Below are experts of layer 5 (counted from 0) of a mixture-of-experts language model. Rows are named router (the router's row for the expert), gate (a neuron's input weights, with its number), up (a neuron's input weights, with its number), down (a neuron's output weights, with its number) and show model dimensions 0-127. Each number is 128 + 32 x the weight over its row's rms, rounded and kept within 0 to 255. Numbers have three digits each.
After each expert's rows: "gets" lists some tokens that make up at least twice as much of what it gets as of all text; "comes before" lists some tokens at least twice as common just after its tokens as in all text. This comes from a sample of Wikipedia text that the model never trained on. Tokens count by the router's weight.

# expert 15
router:101147123117114133120112109136126081120120195195201118097078164175096125135133103107081061125101084140061120073119096176139175112144128119144104127120123095150147066101147097132110160124158118073170131116150102098112168123139113162188148105138108146084119101152128157040133115175119132158120128129031150203161169099153133101182142082159088099153118127127125156151154151125101142114189
gate1:093107116109091139098109096123157064094143129156093089128113154126087113087110126149042065095101136173137096120086109124147149131149119131096060092162123107125137069119043112136159077069116096115118120170098104077121138152161170126177208090120119137140136098159132120129122133156091131169142072128102104128150154081104179166139111121118115049147124073094099159115120137164139176136206
up1:128117151096121126164091196160126141056143154121117090140133195084118120153102112138095133111075083166100137156156156128114160186175189121092116162116089148127136153113175114093062175114143142171084199108131145100128132172075169162126137071145126083158124189150109118126074131140185159087107200102130100142149132147130160081091117108141109108078111174098097138167073115141086111133099
down1:075168113123160143119153147126144140131099069161153151124129139083148228126140173183096104090122159064154078102123100118105081146163126123101127110093125154142121124179086132142158064089157175095138063173133150138100093141174090126092168143072145149114153127128133135177120150071110066153175107126142170137091103083076092135132098130195168102143117054147110106097157094123145100111152
gets: " to", " of", " by", " with", " that", " for"
comes before: " the", " a", " be", " he", " his", " it"

# expert 2
router:141142143134085093090120234147077168124144129107158090115132110076145088176144131128136080171137117139136119112167101145144108154108132128134148117133078091116162096136163125073073128144152065163118136129213092155110118133212059183112136134082171189115098068163146114128160133116083140114132084135115089104157117141135089121169161113126096173124115179157125069165160114121120156183151
gate1:158097157157110089092115121127100097180054128162128116114103136119091109146120097217126134141176117139098127106112115107132136149156146087153162151090126155107191096208207107121136137124160091183136117094188112132112164093128127131120123143068156155146176056196136122146087096093129125135133075172098109128098166142104138094147135158098196168177091131116155095132139052105173113109132
up1:158193162099148118133069169113081104149128098134166121079157150176184187131144142138196125146142124179076157132110158125171086144146091172190120112133131119090173144118125170152154144149181111104117117129208145112140162150107099146128097109148094127193127167112138107118090161168148184170182173143106076179074175113069100139125109109155133181178139114156154131135094106119109117075126
down1:139127118130081088115177163163178136138126127102134172102108130172148089136222129157088104145177160138171163115110124160133152174121121148173089096118151146107150166105109130175122108155118087081149108206129108136182139181152138155127186159142178100162129145101106113106083064165099082110175126117136170118209175142119096094141126138200113166163165053128109135099131122114138127180109
gets: "5", "6", "4", "7", "8", "l"
comes before: " |", ".", "0", "–", "5", "7"

# expert 24
router:079177169123136145116185132126092120081096054125120181164147090145085196186136137150143189085139144122174134105112126194123154150118121134087079149089076104139133141138115115129100110145125167172087158134135087166079152125096130193148141130091163129118154058166123102099102171209131154149133138197136093184107104121143110192127133068113186128108129151190119150133110121142125118138140
gate5:147104175162101144163111161108132128099088075175086194174111110198048140168139127152173152146142131141152086128104142173079125192104080128135085140171125136070140157150154103138136115178124208187056151091140127169088141119110127135163142110109136101143177069148119124136117128146164141121094140178121143103153211129147124138139102101099197145120113127121147166107117137148120073092170
up5:097122099140141140103160104117110178140136153110178147122123142153149133213171108068194182154081174140101149114142125099126123143130162121135150072053190090132149122194131159119107174130126097132163090104105135064147114147111129093150116074104169218149185150053125118096163072181116108163106130110136163157176150155148138175158144143096114134137120174123136116130176135097108089128101
down5:156155163086124162125105184143108124108082090142110164127072121148083121128138091133178134172178134109153161145122097162126118057090115093110163174114103138131124111148187112135128117125137192134078233132156095157143193082168144169125172129089144178127125044097120137126091143117138142166075143143170143143096160131137168150146091060091163100115088097151149088126136143128175136070145
gets: " ", " (", "–", " $", "(", "′"
comes before: "1", "2", "3", "4", "5", "6"

# expert 27
router:139100160129139099110128127088085051146145122112110123187074156201056139162136133130094077138101178140128176156156077084144125209147130091127122152154117142095182095198168130109115092108057141145111139102172145122118137146127116202164093119114144135150117149163145124086121149085130126176127114171092118114108117118078047117172123161116158153102093129101124156151086123179146075097158
gate1:140073135078114108123127117080167154134053122132116156142126167127105153076110124163112102099111119091072118163137170130070125141169138047119151115127157078067147099119139130111137115156125119110106117149156110122110194122153142129093113144135231144133099145070127191088129152145163108110142094149108144080107113096138127199119112108139147156109107190096083102095106212097163145194181
up1:145104120095145120137084115061140212130146164111165151159148127133122102134090107099167142123104107153104102108086132130127100158135090118125080113169140163133123120189122129183058154104152068153081156106171169085131082135149145151123183150140222116112180087148118181126156170134106111134091103138121139188126116083148148152137184109162140140094146136094064132105127147194195194145154
down1:073129173165088160161153087107125082189100126170140121108127142181132158139175111115152117158111132078123089153152128112167146192107209130088113116144109118121129126168113101163152151163190087094110131120100132153106103131115101093109131138135128161131109103139143108098114131201106202124101142143173152152158080107184161120121199086118085126069187172120115132109158191143219135100100
gets: "0", "9", "1", "2", "8", " "
comes before: "9", "0", "1", "2", "8", "7"

# expert 25
router:177154135134197109127124115154092089079072116156114088186101156100084161150178126143121082105108178154118176152188157089133176132106104146125141161167155089198134139137159162115121145067122126123075180141122086118121137133137166106138126098111155158134127101103115094151174147108122120119076155147224148112140128181133172108140146109108199146166113161126073115099131100149119149197056
gate0:133107157148103135113149168158112097139140066182146125135105137107071128125090106126182059089133132187075180082151158087109100086172119076141121124111158101109096073127089146163118044104143102144122170163102155048108110161103113142129117163088131120123145134171079111109099128142151174130149116073178128112141137126051142155156100121130105186113143128082111057190115120094117180115146
up0:096079136101093177137090211067177148110128141135104114094112125110075123128102111127102138125140164081067115110112126127148098115172098219078121061096116125208096213173117113147115163134167111106119111102110164144116094167119065118098105172170165132149115132164128113105100159088125161142107153122125075132079129145129152086134152116084082088083169162138151138158126141110083173106134
down0:189110085112125099177131134133181124168126158144067103202081124134078171122156121115094101137128128112129129127185166106146144056133132147118111151132165179191142144158115115096091139125118157156084157059091155109080141115133105075087111114096127196153193121149163071080161115071148160156104113137146117086121136185127165102147132170131170148114144192106118104182167113170134115169099
gets: " was", "ed", " is", "ing", " were", " are"
comes before: " the", " a", " to", " in", " by", " on"